From a checkpoint of a small mixture-of-experts model trained on Wikipedia: a variant of SOAP for the experts.
Below are experts of layer 6 (counted from 0) of a mixture-of-experts language model. Rows are named router (the router's row for the expert), gate (a neuron's input weights, with its number), up (a neuron's input weights, with its number) and show model dimensions 0-255. Each number is 128 + 32 x the weight over its row's rms, rounded and kept within 0 to 255. Numbers have three digits each.
After each expert's rows: "mostly gets" lists some tokens that are sent to it at least half of the time; "gets" lists some tokens that make up at least twice as much of what it gets as of all text. This comes from a sample of Wikipedia text that the model never trained on. Tokens count by the router's weight.

# expert 21
router:136076088151166137125127132167089143034094072129141046164137137170178132115107170115113184127114132077121132139185125145109116102135161150137133195162143106100157144101132119156158121122115161139124188108156132114149132119094090067095143134161114161099121052174167109184078136102109072163124119160144117150132119171085076147197136112141120125087143134147093164188128183151083071141163124051195113153098176144162167089125052091125150142124135078138087164137125158168107049116054144157134090142133150172110155095168138196163128135119123132114177067171150150138167186132106138167123100144133145161103113171134124098114077158121182121133122110112119093099136125186143075149101191128116080112173133146148112101132165127107081134121101087153179103125095149089154132143169145
gate0:185127109107078107138071128086053142147103064097084128152145084106058110135164157128052186153141138084147172127167166136128110134155120098095117163104153087124117120117084134163160105122096119141136138156114091092096123123124135095082138148115137117123149110111130159152147112082085171111108131160142147143102148098154184183033192073159134157133077111094135128164139067113109113099144155159144092152108121125149140123128118179171084119130084186114102140149143174142158101162060160189099070122147089135104149176117135141101131119117076073165184073116144189175127138144115103147162151128157183076209009108159116151167130182125072136101126108083147185137120091164149179108123172143080136134141139161180135149192140136131142152122129122138146152147135112082105149119105136
up0:119135129151201132123133127074056125126159155176152128117093178162170096190119174172140133178156136100118155136075137140111146098133115080127154104174106119135136159145164130078143119161067233088129160072149112137164168171178101121132119146075185150102144109094117150092139197201081144136140135158083117067164047127137097056147185099106124091166177105181110133152105147101122158158102088112135140153056102085092167198087083150127153107106129120184133093097122082141128084137135190088123169106103146118126134157150098130142136093139182200163104155119171161100118153127120146163120099136058098108145101112119096120094185155150116155113148107116130110133146151103136064088197131137132106098081155130136156085080109120114128133108158148143160159117153129144149111137151177
mostly gets: " was", " were", " has", " have", " been", " are"
gets: " was", " is", " were", "ly", " are", " be"

# expert 101
router:166157104100133104118159119121076090103069106128177168182147103140087134108110103105113099148119142132101206153151119138150109100134132162135160145154113129126158136078146142118175105126061185130079173083139164137075141108164156100095156158127106141073117149139165089172107151163111088100158047155150160124099120129103100173176126150196134079107154141120082176148143176158156114129251136051143130112114153087094129122110081110153117153099167075090107109113107117160086142137078174129118115139130157191078170142130139164182130144141171117114152162121154104147162111108106115173102120149074201160115159129104092107171145134050137124139045113132110111106136110178193105149141142128124111084130081066127128110107186173117117151051157120124162118070141130140186153092123126
gate0:143092081162091102103137146164090150205119160122089123188122127193160107067140146091118093161202147117106157110132088109110105134136116135134145124121105226114126158113165185134148121168139139161204138127123160156101120108139202101108125138105141188148169105156093162117095139108160145107099153124127082138145080157176089174133102131154108128174075102112155147128144150155146127153176147107083133168113103081105077149102098132106135083121119157141130123098181126164096110131173119122151110126101115186137082126116099151128101171092148150138103092107110142139126085158158116073127121158113142093133119190193126154096149067125157125146069181058179118160103146193103145146084079130151142128159141124205096092134045129176127138106066080090137175158139163115132207181097064
up0:093090121158148104114118141140119139177126157142085136151134125163118148132123140126150083177149145134151119060161137154077131117124147124155181126123162111154153105145120111189174076086143092161168160098128117188165114139155196097124160095138120057113106113173037111094128113109146153100115122136109134091152156139112083128181125157146127057135111115076193132165165174174114109100117130115079153108074145108097161122053109060123110149088143161106101096098131148150150144105169186099139126150079149092125129141114126111121095088097115087129108192146090123133114135170060070085095125165112140026149120187151094191135137159106134155112089187150114125115082139198107137136117142174096128123198094110185126111140094085173143044140122152069131123100139135168128154179190087
mostly gets: " his", " their", " its", " her", " a", " an"
gets: " a", " his", " the", " an", "'s", " its"

# expert 124
router:152126123185169146074155122169099123050105078094175099138123109173143105098157122094160114134121151107126165166185161130148111078115103166093163150164143145093142130081140128159186088108116109142114132119115081147126141088112071074126119135156116112079077054154179148185128170116134100194173104129149148122095159155106093109186128088187121086096179083066102160159139129156096119141164096110195134087137156132145135113109049111132161151124133080163123175117121090103158048141059125118126094110141143164150110128092131186155184132145134168189176092155133136112142165181154131154127094140167198171126127132134107118136055105101157153090097103152165109127154111204179095148135148183149095119126141122161098104103167137102085148105077105159144073143105114105177157111170135
gate0:170143137077091122132108117160073133017152114072139096171172142108167184098114161167195107156161131164096116131143137133200114169167078127102144128124112137151114153158168083100099185126166103079101124169082111064151170097121094164138189164109080123096076156172084115121096124166148147132112127121102144173151165135097082096136097119149148135103111175132178097116108092155162082135149095157130153120121138095160098075138115120123107106094098117100165080150137091174165147123124127159153176091168135131144139104112113159100088101172106178079174108112027144091143129122085233105107108127145180096091171150144079110125081098121117170180139133150102079129134083133149105129160141094134123147110116142100144112129107114069144104119085169083122108142160142131155042079106160
up0:103093158158156147147178162091205092197121103208117107133124126145126106138133098136154117113143187146144081146084107129109075078113124126174117109192171121093092126160119139134173161116127131159139127055128130104120127152159139124117120139115145122114158099110077133176115146105171129129127113159136129089104086140154150132146156138157124083200131076139094086133124101081200149123096134100112107110162127142100183171099156141102139123180104130173125101054139190047115081172100182113180152158088102130123138137111200092138140111060154095228119142115189131141130171150173067094180138146150089106166149127119166088165165123168073141091142184131120172109130093149101145108142123146121176148125102101160131140066116171089103160088184137139179128170095107169127198141170124
mostly gets: " is", " are", " was", " were", " has", " been"
gets: " is", " was", " are", " were", " be", " has"

# expert 130
router:099135112139158150077112180117145135141110163088182157163130121120133131107125144104122194133136084123037145158146164146142094156136123132167138129156135138132166100104157129138154125094122119113133121137154153145141180090208112108092107205102084117099141108138160136128123167139109094170151110101178150089039122205123092118199079137149122083077212156120089162124114144130129061128138121123177114094123165122139127151154000150186159124115096046090131149125110134164090092127087121122150127149133118099102152078125153162169102129101176125158171164140162122146149180126128136166106080152106153180178106141115081114133057097070167119087103079161097073113108108134158112138139169154125083076165059068111158149117111174100137119097130093107128100127165089121142146095134157
gate0:129098120150120129104111067093168157120124058032121146154128156117098083180163110095152140093145159189128125137144085158181134085146173094158114136071129108112139086095152086147164114087143153122121164126182111106143119087186105088193147179148160111173158150095147112141084135137126176117180074111135134180110093156196041051128146125105094111067179135116152165105145107156102117124185220193086078150146156179166117136118109119108135095104140137130112204166177099125099147153140107135161127123102108139110120133133176147127086145126137088094148105172099086095108125150155139087148119103170150145131025096131115166139139143132170108092128154121113098070124128158093105099146116099134133152137145119096162116116149129155163125088081096047151111179111174119168165128106150
up0:075099127075048148180106122168046080150125139157122148085178114104106198076071153113164168108097107145151112091146125101051128129148137167070149095122105155117106078159136155099068082148149138138126120067107135131149180139078176161140128099125103114076112141078095132109138104098164099163097211132118145091121140111061179135174141117093095092166136115176171125138160176091186106129117101091109142115145123132117159159126173105119106145156112165211147116122085140111142115117132137145144112114104120161189124117080112150102143159127100129089118170095112202127144098162126126118129115157114133101108127162144120080194156136121177190123126092146173132115171119121119135190109144177094224092091137112151110151127121096147145056124152160213099149168086141165080135132132118
mostly gets: " Comm", " comm", " Preceded", " hon", " vict", " un"
gets: " c", " Comm", " comm", " re", " un", " m"

# expert 38
router:118136105127153097110131140133141127091086111121151163157152134160084126121075094115099118105147135144115160089151153171169118091154128100162161142132123120133131129095080149090163109114097121140093089095140121175071136142185094134055159150097064116084167102180162163150108176166091119150138040151151128132090128180113164119148118135147098048078138153118081152130145187164116072103207120120118131103133135134093144102082065146147114158098138049133124096129148083090091144093090176140115146105144144156104153091087137161131101156109209112080191131183140071191152174130051096158084100137091179162098113163094071161166109125120139131115105086145103111090169132161146067169103136105127127108159131114138122091132150199113146130085145121132153072147194080101186156078153131
gate0:125117102168132098113139104082169120169094110172092126124098130126161104158145032140177108123117141131161127156113112127126103070145092138070092198087130124151116179087138115143161127113091169107069143093131093136138111082149095115135141167090101149070153132168141103172109183168115111117105153157120150101159107091144096087171130061078089111102103057184124176079103103052090121089150121136160133204126129146155140137164162198096139104144101076183061201138095173156163113083108116136178097137148135164138108088119089142146098113103176129144130132142145111188086161101144157087109117183139155168166108153037143115115131073157125125085176078148156132111177148149143122170134089153107142133144194124106091157122092056096128147149094133161151143131124122130166135190123151
up0:139100180108157163166093140119084144123048155126130098193102144134138111229158132151178144109155153147129121070184116128139128106132032177113124105131120162168118092111154086143097105156127113195115128098131128079059145095174124176193121138106148123158175137167144112141168118138150142112157207141121117172136183118118101107174146094127087092140096105151092087132135134107128152126100167148163111083088051117131161137083118147184078132173159093135120105096160117209109116141093112113133165182130123170147141148116124156146079098116186170163165142164121128149169180080140149085167179076133090120163143120070162140089159165103117120131074118145105122171094149143148101142125165103118134095175104171110145090104110072130085157117128132105120209138166153120120070120098193
mostly gets: "American", " =\n\n", " former", " appointed", " member", "amed"
gets: " the", " a", " of", ":", " =\n\n", " as"

# expert 182
router:118139089149103081068140129134057123083098119128171147176096160165124121142124138121109138153153107105099141126136139130156126136143107111131230192145116094157111124124116115141158103146104146086132140106152140186135102091109096090133140133117071130138118096139092087155160113128133078134131064142158080085053120156076123147202114119142154059137184092146109110191128150150139109156188163090234125103086179134065124136101120066146085177103158084113117171103147096188106119095160139140144111168131145145102128130175157189105097163082169137118160133151125101147137130215119114139109087150090134198139119122126077138163147075099223165112096138151124107108133133133186122173055117112187079106133123115140161103111118095113139124126156113144141139088180117131175107052135108
gate0:097118101165105082169051113150100146100115129121135150147179098167110112150130129093098134123086127136156115132121083138143140160157201151073121177088138117073134088200123150182126141078073145145151112096141083142103102123120124063177065122106129192142151112086129131137167144177149105110134111150179125075159159149099184105107144136157153107119167131138094161128119180111098061135145151157170123115093184101092121152163164076149133161166159142111189110149193129074104173095108138111136164111119149096074056136120116144178126083119110188142128102148136160132146078170146102119158121128094165154092076121131121154198154109151162117139086134136132070158116060145081086155101128182082065144085155095197181126137088105183078116107141139103147137091144052121133113153074114
up0:142138140077155169094193159139110149143175118117133110114095152107158163095180134165162147101144127121114127143160198136110098125127098101167128118164073126172135149056134101083105106195168103096106159167116159167128124153153124162062168125128139062119093127155129101153114124094104134114147133088081122176077097085175077136152137155076072147137097106120154073137139102151167174117091078085123126137163078168128155099105089169115101104106104116140074138082023113202145102161157140163104090137125120159180188073134132092099143161136162054124111134131122098142129163104139162116079134133179103108161148130141112120067101128092108135081160160152123150080111192096152186126180132072184164124156085160027104126112151148082170150126145129110098105140114140130132126098169159
mostly gets: ");", " &", " ·", " et", ";", "″W"
gets: ";", " and", " |", ");", " /", ":"

# expert 214
router:129122089173123120130160176083062183106114071134152185171127155152154145130107101083099096146091111087064159151125149110127113133143134135142140120142147121143115152130139097175129160128139114124093129101094113168076172132103095079134139169166143106100105148145082162129129130126182109157150096113189128099058082137050097110197121100114096132112197096162104152156162182200146137103147124127175141067151129129129141094173089070185122184087160083170106160133095139154105068175103181142154121122186144127100150075126119150191082156122181160157169109158169094158131187171130128212096098205105153160166104133091116122122125122111139132115140160112142130109144155160169119172139124117176079121156099047124152070132148146096138121082121117129151099102195064113157119103123153
gate0:109118131060121143178172149120090071093076112125120188146124124132139143128116203177128129229103108164139159098103110151161098131094141092104132112165106171025109126147118122159081071138169132169151111138096160130156150119087125031101158125160159051165125089126068046106106129149133099125162111134114137112104081122113119126161128156156103139117102169116145124161091124107110092149046154117125055171130108109059108128089066120103137159078124164165174077160132118110152190162119145097162141119133135063114094138068169115134157141184168116118112144142092146162100101117074129109100102194179083161154162150184116110141116101144132147162064128121104120105162185111145101127139147065126151143145140140163126151179123139122124100092172125112092144101146128176168121098105114
up0:109129128079111151184133153098063115104061160118098166138118115124133128170128178142197135177128129131160156092131056158150124129111122136128114133148102209115070126105135099126127045085170147154132101141098115127117158131098143053124126110144101055165137065133110064159103133149167112128212129090103107110131122067111146142167088140143081170082121130132156151142068135110123106135092121121116125116107098103091116097084074124134132160106137180183201103137152158108145186178090130119142129130134118010089098106050181113138110181110171122145103106147103138125128161118083108098141116117140100151140105127210145083124095111149108148153082156110051144118104156119127099153158121031160143191125104107138087156141122138118061136141169135089088125107131119129141073113132156
mostly gets: " JPL", " MPC", " —;", "°W", "%", " Feb"
gets: " |", ";", "0", "%", "1", "2"

# expert 153
router:118129114146143113091131126106120082101096104112151175170095108146102088154140097157171151111156120102070164181159107134116088132148157141130149143162128114118184133070098105128126129112130171076073122089115120170107156149158136115100141146165126132149128125162151110138115142108073133184134093134125157149104113200139089154255095133118114104070206139158056122145137154149127066129184094097176120098098174109122123096128023114180154114145126081141113179124101136154095067145099130112142133128118189135112122100146165130160124143078160144160121156149132121147160173179085143179097079154120128167175099128122130111159081142045162169110120131168100086113125145164170094119149093131162059058171055097117116147093169173126065109086099103143182106122132098151107136098121152
gate0:131097147159160146157173147109168164145140116114152126161120110105152111145099151150135129115102136205092141191094155154113174114089072105167099086157145140096109163154114146194125104106123185084113120165074091134114143115106121164040121151128127164138136082161131116041141080171143120087123116151164158099135116197139111111108148174055111112121154065159101138169187078134135107152091153114142089152147080050121113073086176144203129095114115142198137184106122144106180160133217142075154179174060139149123091112140087099182183120170152127077113184123173080094087149145104135121086132082146144118118182096090145152140167147140115179163136187136118091113125133122156089114155142109110114143131112138131127135130063119133119167144133151152079172119151085136144173109142113
up0:093143140121128143133162149124113155065117031124130150136145128109113092048143143127128131074129096149132093144074113169160139145142126118138162103143124090106120123132074061197155136109123080171145123128104098156099114157167176193121096133115141122118108144174134080099088096117144115076121057191155118138118101149106133131105188187111111155123073098110125172215125100062131063158037112126135047097133105061154095151094079122136105134148082169134132120111136173129152043109114125142120153146096148098175160154131075125165112187111138091152152144130157103105103132123135081131198195125151084130108128145128117195151181096131082129150115106120138114138133096078148079186178134118113125120170102171102149153126167172149145147155076131133121078090087115099138108177162115
mostly gets: " caus", " requ", " iss", " ag", " det", " av"
gets: " c", " d", " p", " t", " m", " f"